config.toml
num_hidden_layers = 8
routed_scale = 1.0
groups_per_token = 3
init_std_router = 0.0122
lr_router = 0.000443
vocab_size = 28752
norm = "layernorm"
norm_place = "pre"
qk_norm = true
attn_scale = 0.125
init_std_qkv = 0.045
optimizer = "muon_variant"
lr_mult_down = 0.7
warmup_steps = 97
Below are experts of layer 2 (counted from 0) of a mixture-of-experts language model. Rows are named router (the router's row for the expert), gate (a neuron's input weights, with its number), up (a neuron's input weights, with its number), down (a neuron's output weights, with its number) and show model dimensions 0-127. Each number is 128 + 32 x the weight over its row's rms, rounded and kept within 0 to 255.
Before each expert's rows: "gets" lists some tokens that make up at least twice as much of what it gets as of all text; "comes before" lists some tokens at least twice as common just after its tokens as in all text. This comes from a sample of Wikipedia text that the model never trained on. Tokens count by the router's weight.

# expert 2
gets: ",", "s,", "e,", "a,", "es,", "er,"
comes before: " and", " but", " which", " who", " including", " he"
router [132 137 105 162 170 137 156 110 105 129 162 136  88 171 108 113 108  89 111  97 120  63 107 107  90 128 167 129 102 140 111 192 114  89 152 144 139  96 119 144 134  96 128 132  93 145  81 132  99 124  97 137 131 147 116 110 193 119 108 144 147 149 129 193 131 145 112 115  96 104 126  64 128 145 109 193 139 136 150 121 161 107 123 148 189 144 106 125 152 137 144 219 152 144 139 149 155 197 138 136 173 146  87 158 116 167 149  94 176 131  68 152 116 181 118 187 131 106  86 100 114  84  99 118  76 143  93 109]
gate0 [112 160 143 101 100 134 133 129 136 137  70 145 190 114 120 108 160 141 153 127 121 135 172 116 123 134 162 100 133 162  96 200 153  72 129 153  96 124  99 181 119 108 147 117 155 142 183 149 128 152 118 169 145  56 105 109 121  81 113 121 143 130 134  64 180 189 176  93 142  62 107 175 142 149 118 151 118 125 136 113 165  65 161 171  91 101 169 159 147  99 157 161 103 126 131 119 140 182 154 124 169 167 100 134 118  57  89  96 131 161 136 140 108 126 127 100 177  66  61 138 143 159 139 118 150 197 174 119]
up0 [145 162 103 161 111 147 159 116 125 123 101 151 116 172 154 126 134  85 142 197 135  98 150 176 141 112 109 151 147  77 169  94  89 179 105 168 133  84 140 100  99 138  94 139 117 130 105 114 135 113  84  56 103 174 142  65 167 134 100  94 150 128 175 149  67 146 151 127 150 197 166  80 105 145  77 145 166 168 115 153 108 139 119 129 187  93  82 119 131 137 115 108 147 103 117 111 162  70 104 133 101  73 116 104  90 119 165 199  55 102 149 120 127 122  77 136  85 163 159 158 133 141 103 109 110  88 137 119]
down0 [130 103 126 142 119 152 145 149 149 134 166 156 169  97  85 109 149 142 131  71 148 131 125 110 147 126 182 110  89 101  61 140 167 110 116  74  87 141 153 126 101 141 124 113 123 128 182 134  79 137  93 127 117  64 124 182 109 129 116 143 135 115 116  91 103 127  90 153 121  54  61 117 115 116 130 105 112 128 144 113 114 125  85 166 160 129 108 140 149  91 142 114  92 118 117 123 133 138 141  94 110 245 172 157  91 107 105 129 125 186 170 113 126 145 159 179 121  62 134 155 149 142 144 110 197 116  82 125]
gate1 [125 161 117 212 107 140 199 134 154 138 181 129  94 168 114 106 148 117  92 144  80 168 140 128 122 124 166 135 122 196 141  94  96  29  85 129  85  90 105 105  77 132 157 125  90 114  97 133 151  48 118 100  66 131 116 128 117 137 159 108 126 166 195  83 107 151  88 110 101 113 138 179 105 105 175 151  74 125 122 119 112 120  99 133  91 142 178 142 117 103 111 187 198 117  91 177 153 152 101 176 107 139 102 141 127  95 115 101 149 132 176 110 142 114 143  72 124 150 157 171 143 152 103 111  93 118 104 131]
up1 [175 165 135  68 135 160  69  56 101  88  89 150 121  99 137  79 110  92 140 133 156  98  70  99 134 118 103 128 123  78  90 161 120 182 164  60 128 120 157 152 178  91 116 153 121 180 136 112 143 190 140 193 181 198 163 125 108  93  91 168 110 104  85 161 142 131 180 133 136 147  81 129 118 142 133 155 127 128 129 101 122 149 123 129 163  92  96 152 127 172 119 105  49 143 103  92 103 160 183 115 166 123 122 148 143 123 119 109 128 158  99 156  98 135 117 172 130  90 121  97 113 107 107 119 145 146 104 188]
down1 [179  88 184 121 130 136 153  89 114 142 151 146 172 160 132 129 141 111 165 163 134 156 143 160  77  75 142 110 166 126 147 181  59  96  94 108 110 130 147  91 142 134 143 117 146 140 197 179 140 118 124 132 150 137  92 176 145 149 138 109 104 127 185  72 119 107 126 104  69 124 119  68 110  78 150 120  47  57 134 115  75 147 110 161 123 172 133 137 133  90 137 182 157 119 103 147 133  94  86 162 149 155 142 167 123 153 111 137 125 109 198 120 132 162 133 109 120 182 142 126 106 181 125 121 110  49 155 118]
gate2 [146 121 119 126 113 123 164 130 141 118 172  99 144 153 118 147 189 156  87 191 103 151 120  68 121 125 123 108 122 135  79 134 156 175 110 157 182 108 105 182  98  68 174 141 136  96 109  87 142 176 148 133 137 132 130 179 115 164 128 114 157 110 137  95  91  80 197 130 148 149 129 152 132 121 113 149 113 168 140 131 114 178 154 167 119 133 164  97 143  93 135 157 174 209 160 117 176 138 121  86 130 153 143 129 165 122 117 167 157  83 168  95 117 133 111 173 136  60 141 153 105 123 181 130 100 113  97 115]
up2 [109 153 154  32 132 171 119  91 125  42 101 131 132 148 148  90 144 112 143 132 143 100 105  92 174 146 107 167 116 125 123 162 114 149 128 109  89  84 156  87 125 158 110 167 152 172 170 173 146  87  72  90 166  78 130 133 122 110 177 121 112 125  72 175 139 199 130 112  69 114  63 129 102 179 129 125 163 147  75 173 128 105 115  76 131  91  92 152 133 146  94 118 101  81 103 151  99 125 133 139 142 141 101 103  58  85 135 136  85 221 157 148 128 119 146 117 111 134 108  82 176 140 113 108 141 137 151 112]
down2 [155 131 153  30 140 166  79  98 133 110 108 129 126 115 129  92 138 123 131 125 126 179 150  76 149 111 119 175 150 163 149 163 153 106 129 160 114 156 166  92 127 116 110 124 109 155 129 105 150 107 132  94 117  98 153  78 128 116 150 117 140 131 130 142 105 112 123 137 169 137  89 148  90 102 140 150 182 170 101 155 135 155 142 100  82 115  63 116 147 148 101 162 137 137  75 116 115 150 124 161 174 105 116 121 137  76 168 134 123 140 179  98 147 181  87 115 137 113 107  96 187 174 107  96 142 106 166 117]
gate3 [103 117 132 189 216  79  74  73 109 170 143 110 131 174 116 109 111 147 122 118  93 141 131 187 121 101 168 111  82 151 193 166 126 104 143 173 136  97 112  98 147 169  90 188 113 166 126 203 105 130 218 120 127  96  81 158  88 121 111 125 171 157 140 107 135 116 131 178 172 128 123 109 103 157 153 157 142 148 151  82 100 138 137  82 133 133  99 136 151 121 155 113 117 164 120 114 180 128  96 133 131 118 144  82 136 162 109 101 150  81  74 125 180  77  98 131 138 145  86 105 108 155 177 153 114  86 116  83]
up3 [126  82  78 128 165 118 182 138  91 195 173 191  99 145 143 147 108 172 111  61 123 123 105 141 131 128 135 144  74 138 125 226 122 157 105 130 140 126 113 141 215 130 102 160 102 139 120 122 154  73 112 137 164  80  82  79  79 118 105 148 143 119 134  89 157 126 140 155 123 124 158 189 160 145 149 202 122 132 151 126  87 134  85  88  67  53 144 101  80 117 197  90 131  82 153  83 138 161 139 108  95 133  76 111 153 161  45  37 161 154  90 118 119 131 158 161 108  82  89 112 106 110 137 159 197 144 129 131]
down3 [118 154 117  91  77 157 111  79 160  94 117  71 148  55  78 156 144 143 134 127 133 140 122  90 123 162 125 173 126 133 122  83 104 130 163 104 154 102 152 125  75  90 205  90 129 146 124  79 132 147 109  79  98 146 168 119 168 161 102 122 111 117 165 113  87 207 178  99 102  75 138 114 139 127  87  43 153 151 154 140 172 186 152 177 144 148 191 111 125 148 151 148 153 147 160 101 132 129 101 138 168 110 177 134 100  85 207 173 103 119 199 145 162 120 130 104 111 163 164 201 181 134  87  76 126 158 124 114]
gate4 [134 173  97 114 105 108 145 179 128 128 150 115 192  96 176 166 118 148 141 173  81 145 156 159 160 140  84 106 142 124  68 150 197 144 103 149 156 177 144 128 118  97 187 144  87  97 154 137 193 128 129  71 161 125 123 144 111 154 148 109 124 122 144 129 129 101 152 132 144 101 116 121 102 117 142 145  84 136 161 181  68 194 140 132 138 107 139 120 166 142 167  93 157 128 133 101  76 152  90 144 124 127 101 124 177 114  75  55 129 104  84 110 105 144  94 146 113 128 141 107  89  61 111  94 164 132 122  95]
up4 [156  83 125 149 126 130 104 149  85 144 127 146  93 155 136  89 121 194  82 116 139 119  99 116 127  85  99 162 150  80 137 102  73 133 173 138 100 116  94 163 142 158 145 129 143 123  79 137 118 141 123 198 145 159 133 176  98  76  70 158 117 162 143 100 172 126 174 103  93 136 132 157 129 133 125 131 121 132 135  65 148 157 113 122 113 104  95 167  42  97 107 198 112 176 132 147 208 115 177  83 114 107 107 134  82 110 136 171 182 187 180 161 150 144 136 141 114 128 108 121 136 128 152 136  99 161 146 113]
down4 [118 165 151  96 158 125 100 118 111 189  90  87 155  82  95 108 125 138 165 157  97 116 122 173 122 148 121 111 118 117 122 123 190 161 143 131 184 126 147 134 116 153  24 138 135  90 165 194 154  92 151 132 100  87 161 177  81 160 114 181 140  89 157 125 114 105 203  83 162 106  95 131 119 129 124 156 120 132  91 114 112 158 174 101 132 124  85 130 120 176  90  97 205 105 143  73 142 136  79 127 140 119 105 135 199 141  92  84 138 126 132  96 125 128 158 139  74  88 167 122 156 103 165 166 147  73 113  93]
gate5 [ 93  69 140 124 132 140 120 143 138 140 170 125 147 106 108 137 208 159 174 112 103 144 149 144 183 154  80 161 109 108 202 107 157 110 122 144 109 145 146 137 155 158 131 159 108  94 114 157 117 108 151  91 134 125  74 156 103 164 142 146  80  99 133 130 131 103  66 158 101 129 149  74 132  72 170 144 145 120 138  97  46 127 116  85 146  98 186 147 117 159 171 128 108 167 200  98 128  90 117  96 121 149 150 155 122 146 125  75 187 116 187 140 114 116 109 112 105  88 158 151 107 121 185 143 191 146 178 102]
up5 [122  97 138 116 106 121 119 131  96 122 105 125 153  92 149  86  40  70  90 136 166 131 144 115  87 107 154  70 193 117  60  94 136 141  89 130 131 110 144 126 160  87 127 142 148 123 153 137 143 163 118 179 110  85 183 138 162  84  95 125 150 109 115 114 143 127 118  55 148 113 111 155  93 148 132 137  81 132 137 157 152 111 148 134  80  88 140 154 140  77 145 129 152 125  83 142 182 129 123 171 132 156  72 165 120 139  82 190 135 155 111 131 170 118 141 132 112 187  85 128 161 197  90 103 142 152 114 130]
down5 [147 106 139 103 111 137  83  94 131  52 112 137 145 102  67 153  36 112  56 150  92  95 129 126 149 134 120  70  86  83 108  80 133 131 103 157 132  91 125 192 142  52 152 195 115 103 150 159 110 175 129  87 112  98 105 146 174 135 173 187 110 137 153 173 170 124 132 111 160 136  99 134 126 139  80 126 133 153 173 166 151 192 132 108 158  90 170 162 104 139 128 129 143 146 151 162 162 128 137 102 117 131 134 156 164 132  96 200 106 167 169 132 140  90 114 149 145 175  92 123 133 131 170 147 182 141 124 187]
gate6 [147 103 118 150 107 111 155 124 121 140 115 107 189  99 153 129 152  74 151  95 142  92 164 114 168 115 154 136  50 105 148 177  76  92 104 123 120 117 182 123 179  82 142 139 151 118 155 116 122 153 121 168 145 176  65  96 125 149 131 137 144  96 101 142 141 104 148 146  92 132 160 142 109 177 114 133 139 144 177  91 117 131  89 137 128 147 129  98 136 106 124 186 133 111 137 101  97 170 141 144 162 164  90 137 174 105 112 134  66 121 123 144  64  75 135  63 103 152  97 110  70 148 136 128 153  70  87 134]
up6 [166 158  89 141  89  91 177  87 146 165 180 101 146 121 141 155 125 101 136 129 147 123 192 116 145 172  98 108  45 113 115 123 104 143  89 141 153 142 152  79 132 111 133 155 111 116 118 112 117 114  95 153 180  90  85 130  97 173 103  85 156  58 109  91 177 123 125 145 117 155 168 101 108 158 120 133 142 152 199 126 106  83 103 120 137 160 128  81 170 110 100 152 152  98 110 107  50 143 133 121 190 174  90  95 128 116 111 124  84  86 118 144  91 122 151  96 155 136  82  94 138 139  96 106 106 138 125 178]
down6 [ 48 190  96  90 120 156 110 118 159 125 134 159 111 180 153 117 114 138 132 160  95 152 106 159  97  87 132 124 175 170 157  68  98 107 149 117 130 159 116  99 115 116 123 166 132 149  85 115  58 131 172 114 135 114 123 148 176 102 140 101 125 152 177 111 151 175  74 149 137 126  71 170 136 105  89 114 135 169 134 152 169  95 134 169 132  71 117 151 116 165 131  76 156 117 123 144  77 123 126 121 221 105  79 126 108  85  96 113 178  92 134  66 161 130 145 128 141  99  99 141 123  88 135 144 167 145 146 174]
gate7 [130 114  31 121 109 143 178 116 125 109 107 181 147 130 136 150 175 151 137 136 104 126  84 141 135 137 111 132  71 104  69 123 120  89 122 115 120 167 119 120 120 133 149 159 152 152  85 122 118 152 162 112 122 109 157 167 158 152 111  81 116 182 123 123 159  96 127 135 162  95 104 173 148 124  53 134  92 126 133 123 101  85  51 147 117 144 155 131 152 114 148 131 180 152 109 130 156 128 145 151 104 131 127 112 118  97 100 137 160 116 195 138 178 125 118 105 140 125 149  52 116 129 115 192 125 178 113 124]
up7 [140  97 202 136 152  86  98 155 103 144  98 183 122  87 152 154 148  90 114 153 123  29 184  97  74 126 135 120 199 125 121 129 134 179 141  92 126 137 134 146 155 127 138 103 174 117 163 162 140  71 154  69 131 109 112 152 147 161  52 167  70  88 107 128 150 120 124 145 117 174  84 162 167 116 184 107 121 109 142  85 122 131 133 120 137  92  82 138 140 119 127 173  77 148 176 135 138 149 123 162 143 132 103 144 108 115 132 136  85 208 175 123 115 152 107 120 130 181 109 167  66  81 119 110 118  45 106 124]
down7 [148 119 138 108 122 151 166 138 157 161 112 193 121 117 187 165 107 106 134 149 128 138 110 107 139 100  88 172  76 105  98 135 109  98 129  66 163 179 137 142 153 143 106 137 172 137 132 137 128 125 161 131 104 123 193 104 135 152 118 160  47 170  58  66 116  27  86 133  93 144 116 145 122 125  67  69 112 136 102 117 135  94  34 190 139 131 150 116 120 157 130 130 135 107 150  90 116 109 140 131 116  87 181 113 150  43 100 161 153  98 204 118 152 136 159 131 136 126 147 163 151 118 117 141 183 131 124 126]
gate8 [107  77  95 145 123  92 132 119  92 162 131 127 105  99 101 140 129 161 160  90  51 122  81 147 158 134 147 130 110 171 110 160  99  82 119 156 115 203 109 125  59 133 137 127 133 142 116 168 138 112  72 128  69 175  91 110 116 133 158  79 118  77 115 108  78 158 151 136 101  86 172 142 173 124 168 141 114 152 144 109  74  99  36 103 144  69 172 109 175 140 121 168 111 184  89 130 179 136 124 146 105 122 186 117 193 133  78 168 166 173 168 105  72 139  56 112 138 196 124 125 183 106 119  57 139 140 122 134]
up8 [161 181 160 147 156 141  64 107 185  98 194  79 119 149  91 134 154 110 147 173 154 135 179 143  98 109 189 184 160  79 202 176 131 105 146  94 106 109 125 133 131 118 103 133  99 126 217 164  85 125 191 116 121 186 175 116  91 138 136 161 211 111 173 168 173 103 123 139 137 195  56  99 136 177 173 132 133 158 159 186 154 175 153 125 178 108 159  94 120 105 156 160 124 125 108 113 150 189 112 169 134  85 121 145  72 127 103 104 115 124 137 178 164  84 106 153  75 131 128 152 131 114 147  83 134  98 136 125]
down8 [105 123 121 124 121 140 177 104 106 152 161 185 138 116 132  97 120 195 133 140  79  89  95 166 125 150  62 128 109 147  85 137 154  98 124 130 162 140 113 121 119 133 149 126 146 130  92  95 201 113 109 138 175  82 108 133 124 127 156 120  69 125  78 126  84 134 126  85 126  87 158 106 120 120 110 137  99  58 114  52  93  79  51  87 134 116 112  94 170 138 147  89 182 210 125  91 124 131  61 118 113 102 153  84 138  81 124 159 113 184 160  79 126 212 123 129 140 140 141 163 169 156 108 147 155 141 141 146]
gate9 [164 164 150  92 106  91 144 145 161 112 159  79 161 181 157 133 129 148 104 167 102 135 155 120 107 145 175 158 119  93 136 126 114 100 142 173 111 102 168 109  92 139 184  96 134  69 104 105 124 127 133 136 116 110 122 113  88 137  90 110 127 164 157 134 164 145 127 180 128 157 147  96 178 137 141  91  63 132 131  77  94  85  64 123 158 167  92 141 142 139 149 175  84 153  96 129  87 176 117 155 178 151  90 178  94  84 152 144 122  69 162 172  96 213 119 171 160 179 131  80  90 120  83  88  94  83 150 163]
up9 [ 75 124 165 163 178  78 120 129 114 180   6 150 104 130 129 105 122 118 107 133 181 125 138 159 150 154 110 125 159 175  99 130 122 104 138 127  57 163 140  61 141 146 139  97 122  95 140 149 147 129 115 144  68 146 139 234 122  89 159 142 197  82 154  40 180 119 134  94 139 129 108 146 109 174 119  93 111  98 171  81 171 139 154  65 182 136 163 143 129 131 103 153 169 153  70  93 178 179  86 132 100 132 115 122 126 138 173  93 117  92 179  99 106 164 151 155 167 113 121 133 125  87 133 200 138  96 128 139]
down9 [169  84 154  22 159  74 117 127 123  61 185 128  74 116 120 157 128 159 105 144 160  88 164 117 139 113 123 150 158 133 111 128  92 104  77 137  98 130  98 222 147  72  86 113 134 120 122  93 119 147  88 141 128 193 145  41 107 135 126 172 139 140 121 181  62 127 100 122  96 145 125  93 149  90 120 106 183  92 163 162 128 155 119 197 114 152  81  50 123 101  87 104 131 139  84 133  79 136 166 129 114 152 158 136 176 118 113 122 104 132 150 164 165  93  86 181 130  93  75  50 131 137  90 117 159 122 147 110]
gate10 [ 84 210 197  74 170 107 150 149 109 140 139 124  91 182  58  95 124  96 138  98 104 106 147 177 108 146 124 127 101 152 145 171 107 105 131  99 167 153 100 127  87  88 116  85 130 127 116 150  63 172 164 107 118  74  84 157  99 171 137 152 103 105 146  84 121 140 171  95 145 137 122  68 200 125 156 128 130  81 138  94 162 100 119 131 119 110 150 190 145 112 131 155 140 117 146 180 195 225 126 164 178 169 150 104  95 137 144 124 166 129 129 115 169 142 161 161 122  88  22 154  76  86 133 120 151 125  73 148]
up10 [167 204 138 107 107 130 103 136 175 142 155 104 108 106 149 113  45 109 114 126  94  58 173 150 142 160 120 137  91 191 110  91 156  95 149 101 102 115 110  95 102 154 122  64 127 133 118 154  49  59 182 145 115  89 175 126 138 143 202  99 101 130 134 100 108 133 148 146 179 151 125  89 151  95 111 111 101 101 124  76 178 152 114 128 109 110 144 201 154 203 102 175 152  47 162 161 144 200 158  59 148 131 154 150 192 139 122 188  92 174 117 130 198 173 149 159 119 118  89 133  96  97 129 153 154 115 153  81]
down10 [123 120 175 112 188 106  74 156  90 165 134 119 152 189 136 143 158  21  82  67 129 177  55 150 113 103 112 133 162 122 188 131 126 144 140 153 125 110 126 164 148 103  87 127 105 105 167 133 182 124  86 147 126 122 112 162 151  43 132 131 158 100 101 154 142 157 163  90 115 118 137 114 110 144 197 122 140 102 131 186  75 124 136 154  71 136 136 120 184  77 156 146 122 203  91 133  84  83 108 168 134 139 121 106 126 111 198 118 191 122  76 138 131 134 115 106 147 100 159 106 186 120 195 114 123 171 121 118]
gate11 [149  85 155 122 121  97 148 161 110 143 133 101 132 122 166 181 129 149 141 181 151 140 143 172 149 184 131 100 171 113 107 123 159 158  90 162 103 110 135 140 139 125 136 126 118 118 120 117 188 118 160 152  77  66 106 188 108 133 154 105 165  92  77 106 141 109  18 145 112 129  87  94 147 138  81  68 132 112  75  96  83 167 178 119 166  84 129 136 174  82  96 136 129 144  88 157 133 104 147 172 133 148 161 114 142 160 101 120 107 122 148  92 152 104  49 126 130  96  97  95 134 159  89 162 108 165  59 117]
up11 [106  82  75 136 159 131 143  94 139 135 104 130  57 126 172 130 132 221 135 153 178 116 123 175 129 136 118 173 127 182 108 127 152 179  99 147 114 104  75 141  80 148 134 146 115 156 101 103 157 164 138 154 106 166 110  83  91 121 137 122 131  81 167 114 171 123 106 149 119 143 129 112 120 141 169 164  73 166  59  97 147 142 194 126 113 169  97  95 100 147 152 120  75 115 158 154 110 187 160 117  76 160 147 120 140 231 164 130  82  89 180 135 140 168 139 157 107 169 164 149  69 119 100 152 110  96 127 139]
down11 [114 128  76 142 124 121  85 148 124 150 141  80 108 124 199 203 157 206 107 160 177 125 145 119 160 128 134 124 119 133 121 181 154 115 130 121 152  95  92 106  71  77 111 146 188  87 150  85 135 181 165 128 129 212 145 115 153 128  89 181 121 101 164 134 117 163 133 117 114 112 190 110 112 133 127 169 127 211 126 151 151 193 151 105 126  82 140 160 125 117 150 145  96  93 141 105 104 144 200 145 129  43 126 108 102 178 158 104 131  58 120 150 120 188  83 132  91 137  67  76 135 179 124 154 168 130 102 148]
gate12 [ 75  86 124  78 135 146 128 171 107 127 123 104  93  97 107 171  92  92 101  81 135 114 174 129 112 172  77  32 101 148  86 110  52 140 198 164  92 100 146 120 120 157 133 117 117  84  69 150 128 120 141 163 139 108  99 193 100 124 138 104 127 129 168 131 118 112 159 139 171 130 140 104 150 112 111 111 101 108 179 117 158 106 144 139 150 178 103 113 205 150  78 133 135 145 147  57 118 148  92 137 176  87 120 100 183 131 101 132 116 152 112 132 121 122 181 168 171 120 106 146 122  64  78 127 160 136 146  92]
up12 [174 190 120 165  76 154  79  92 126 100 112 115 174 104 141  91 170 142  98 123 145 122 149 165 143 121 143 150 138  87 123 109 108 108 119 157 148 205 184 123 155 135 105 113 129 158 163 142  84 117 121 126 130 131 121  38 161  93 148 183 126 102  72 138 141 121  64 152  93 187  98 166 190 138 108 165 163 102  78 126 161 146  48  73 130 104 139  88 100 107 128 152 136 148 109 157 123 169 126 132 115 178 136 160 114 105 208  96 144 104 134 149 106 142 146 173 134 184 188 143 149 137 148 120 111  96 106 162]
down12 [112  41  74  68 112 116 153 116 168 136 122 129  85  69  88 161 103 124 117 131 126 104 189 146  95 110 112  91 122 144  73 123  87 136 173 132 114  73 111 150 147 141 110 147 172  81  73 141 133 131  57 123 103 152 155 144 119 185 118  83  89 168 173  86  59  96 170 125 114 113 114 150 116 127 121 112 104  96 163 137 148 130 152 175 188 169  98  99 142 148  58 113  81 146 122 129  85 120 136 119 170 100 140  64 179  91 121 121 117 163 126 168 117 177 119 140  93 145 141 127 105 188 120 161 185 164 150 133]
gate13 [107 107 113 180 177 159 151  92 172 151  81  74  33 120 135 152 156 179 159  74 130 100 132 122 142 169 161  99 145 137 152  87 168 131 209 151 125  93 125 125 151 115 156 109 127 118 180 122 114  53 146 166 190 124 164 123 133 129 101 175 123  57  95 149 112 162 126 130 188  54 132 105  95 144 110  74  80 113  97  53 146 153 152 162 111 121 186 155  97 145  61 120 136 226 123 101 125 121 101 165 139  96  88 143 100 161 131  85 112 115 156 100 173 156  98 139  65 120 152 106 121 123 167 146  78 169 184 132]
up13 [144 106 136 152 147 146 186 104 138 167 104 165  31 114 126 151 141 159 168  54 103 123 122 114 150 125 103 110 152 177 162 129 140 112 143 139 159  96 107  63 126 125 172  75 141 145 149 126  74  59  94 176 164 131 113 176 128 129  99 153 142 108 158 159 122 154  98 147 188  53 139 129 104 133 100  60 113 111 132  54 135 130 178 133  79 160 154 159 105 131  90  80 162 204 144 117 140  86  99 177 137  87  66 116  84 122 145 102 118 117 142 107 183 154 100 114  55 179 114  85 146 142 109 157 106 159 154 109]
down13 [168 116 119  74 100  68 166 154  88 164 141 131 155 135 119  80  65 107 118 113 100 150 126 141 151  88  55 138 140 159 207 180  58  75 132 147 154 133  83 109 124  92 129 120 133 128 116  99 181 160  96 132  97 101 131  79 167 147 187 162 102 115 150  98 141 124 127 128 142  82 129 172 129  87 104 139 158 125  77 186 138 190 120  86 119 162 108  95 117 119 158 125 139 121  89 172 109 205  97 161  82 198 167 137 125 144 169 122 112 144 117 103 107 115 167  66  73 171  77 139 105 125  71 149 149 147 133 124]
gate14 [146 213 174 148 160 125 147 122  94 119 129 143 137 108 155 146 130 105 130 110  73 156 121 107 184 138 143 129 140 140 140 133 106 130 190 144  58  85 116  91 147 197 140 182 109 111 116 117  66 138 144 139 108 136 143 219  94 151 155 178 148  88 158 115 198 110 119 113 115 107  89 121 143 146 118 146 146 115 156 144 128  98 152 165  97 161 146 121 116 176 122 148  98 166  90 114 182 137 116 169  65  86 139 121 105 166  91  94 171  41 131 114 149 145 211 120 130 103  67 121 102 103  60 161 146 143 110 102]
up14 [ 89 111 112 117 143 167  94 151 140 152 115 147 130 174  89 106  93 111 122 125 130 121 164 114 102  83  45 115 127 107 129 144 142 103  70  99 149 132 190 180 167  51 100  86  95 113 111 149 121 150 119 129 121 140 127 117 142 131 131  52 116 127 115 105  59 111 142 146 103 206 138 146  78 128 148 177 111 130 132 105 132 143 154  86  81 136 148 116 135  88 146  79 148 102 159 148  87 149 146  83 111 108 137 130 157  96 108 159  78 190 127 151 176 117  77 142 143 112 191 155 143 140 165  95 167 135 138 201]
down14 [135 144  80  88  94 152 141 206 123 138 169  93  71  65  99 131  99 129 138 126  95 125 157 158 171 120 128 142 183 107 207 138 173  87 163 155  68  89 103 178 168 151 147 142 111 117 144 150  97 103  75  79 166 100 178 131 185 171 142 104 149 134 112 138 158 151 112 140 118 166  69 117 137 145  76 113 126 122 189 124 110 115 139 140 119  73 162 147 105  34 166  97  94  90 126 152 133 116 126  80  81 103 140 100 155  81  73  99 154 123 174  89 136 166 138 103 160 118  93 103 140 103 139 156 166 128  71 196]
gate15 [153 151 135 119 147 173 136 139 129  95 142 133 147 145 144  92 134 100 132 177 122 140 111 121 103 153 159  51  90 145 127 131 111  91  70 168 112 168  75 114  80 129 146  95 121 154 197 136 170 148 107  89 126  87  68 137  77 145 165  89 142  70 102 161 114 124  89 124 159 147 119  96 135 124 156 134 124 131 137 139 125 153 135 173 145 135 141 114 191  91 148  97 129 134 130 170 159 135 143  91 112 175 155  86 229  65 117 138 149 140  91 163 112 187  86 132 115 138  43 143 127  77 143 168 126 104 143 139]
up15 [147 105 158 155 115  42 142 119 104 142  68  40 151 168 125 127 162 117 186 119  94 145 153 151 180 126 146 202 155  97 182 147 107 153 137 134 117 112 167 129 168  95 141 118 179 119 119  76  81 157 149 101 153 164 157 164 161 116 119 123 103 115 182 134 138  81 145 166 130 152 172 154 144 142  71 114  98 145 134 143 126 134 130  87  96 116 105 108 134 173 152  78  58 115 130 138 151 179 116  96 148  86  97 204 106 137 146 153 100 127 112 140 143  96 132 121  96 127 146 138 125 216  90  94 111  84 104 110]
down15 [108 113 131 105 156 111 147 125 108 145  98 107 118 183 119 144 117 106 152 195 109 169 139  99 195 143 132 115 109 174 165 146  93 151  47 111 170  63 108  82 111 120 186 116 142 189 189 108 146 170 157  95 146  91  80 144 130 141 128  70 166 125 111 191  94 210 122 114 144 168 187 147 155 133 123 126 108 139 149 143  97 174 163 158 158  80 155 130 127 102  85 149  89 173  90 123 163  98 143  79 124 127 106  61 146  52 165 136 124 135 107 107  83 134  78 124 124 177  89 180 122 154 111 152 151  97 121 124]
gate16 [179 180 144 137 104 142 132 165 150 167 124 174 147  96 153  96 139 106 116  95 142 133 142 129  82 108 159 160 131 143 101 112 167 137 131 144 135 146 147 157 117 140 106 122 133 131 152 107  71 131 116 172 115 167 137 129 169 120 119 172  73 122  83 111 191  44 121 192 120 158 102 141  99  80 227  51 115 111 163 129 145  93  44 159 147 134 141  85 137 194  43  90 111 124 140 180 121 145 177 116 127 103 158 131 102 144  96 129  98 111 143 126 130 152 135 125  93 140 125 137 112 147 142  85  88 116 114 122]
up16 [169 174 145 152 125 144 144 182 168 137  99 168 136  89 155 157 143  95  70 105 113 122 120 106  94  66 192 137 118 160 107 127 127 129 120  98 137 136 114 192  93 145 131 126 119  95 143  77 126  99 124 158 146 189 135 125 159 145 132 144 108 154  87 121 189 113 114 184  90 126 114 106  99 126 223 100  60 116 125 121 137 118 102 126 131 130 182  98 162 155  68  73 158 177 138 157 161 132 193 112 108 106 165 156 135 159  64 116 116 127  98 137 119 141 153 109 100 125 115 137  98 173 136 152  92 117  97 177]
down16 [ 87  57  98 127 166 102  73 198  77 121  91  90 107 182 104 157 107 172 135 188 141 157 154 195 201 149  65 114 136 143 136 144 132 158  76 122  91 137 129  95 107  86 126 107 164 104 142 126 101 113 151 107 116  94 125 146 105 142 144 175 141  79 167 145  97 179 139  89  82 105 108 156 161 140 104 161 179 188  85 114 105 141 173 157 142 116 103  87 122 104 137 186  84 108  81 153 155 106 110 143  93 129 130 130  81 185 116 161 182 135 165 135 128 111 116 119  95 123 123  90  81 133 111 133 133  87 149 135]
gate17 [129 124 171 104 146 151 116 137 142  87 121 144 153 133 122  94 140  70 131 159 127 155 140 145  94 105 110  75 132 118  14 201  95 132 145  97  86 112 160  97 177 170 169  87 137 142 111  84 126 152 154  79  93 116 187  68  83 113 167  84 134 135 166 147  83 183 129 173 153 133 137 104 128  95  74 116 167  96 165 142 141 146 154  96 113 206 146 108 127 147 125 129 121 155 119 104 113 113 127 128  94 212 144 147  82 126 116 185 141 165  85 117 148 157 138  86 210 166 118 128 167 179 125 116  84 105 153  90]
up17 [107 100 150 100 146 114 112 104 153  99 151 144 169 126  87 121 151  67  98 159 158 171 136 171 116 108 110  71 109 124  58 174  96 164 117  74  87  89 215 135 135 122 154  90 115 129 137 113 107 128 105  56 101 159 166  71 112 123 177 110 162 147 135 184 140 144 157 177 141 138 137 128  89  42  61  91  90 122 184 160 116 155 174 133 113 177 173 125 136 172 139 204 170 167 103 125  86  85 161 136 121 143 124 121  72 117 121 148 150 121 115 115  94 140 120 128 175 133 133  94 140 189 124  86 102 119 126 101]
down17 [ 92 170 186 135 144 141  83 121 159 132 189  83  74 123  77 154 128 110 166 143 134 143  93 121 123 156 154 123  95  94 158  87 152 161 151  94 154 104 106 131 118 112 105 100 156  85 130  81 153 123  67 196 138  93 144 164 200 106 154 162 165 187 110  84 214  73 114 136 124 137 158 209 119 127 121 136 111 116 137  92 119 145 127 120  75 101 131 156 130 190  86 119 137  90 112 200 129 100 128  94 125 108 145 170 145 120  71 111 121 111  74 133 130  92 126 154 125  71 195 120  39 135 157 132 103 113 100 125]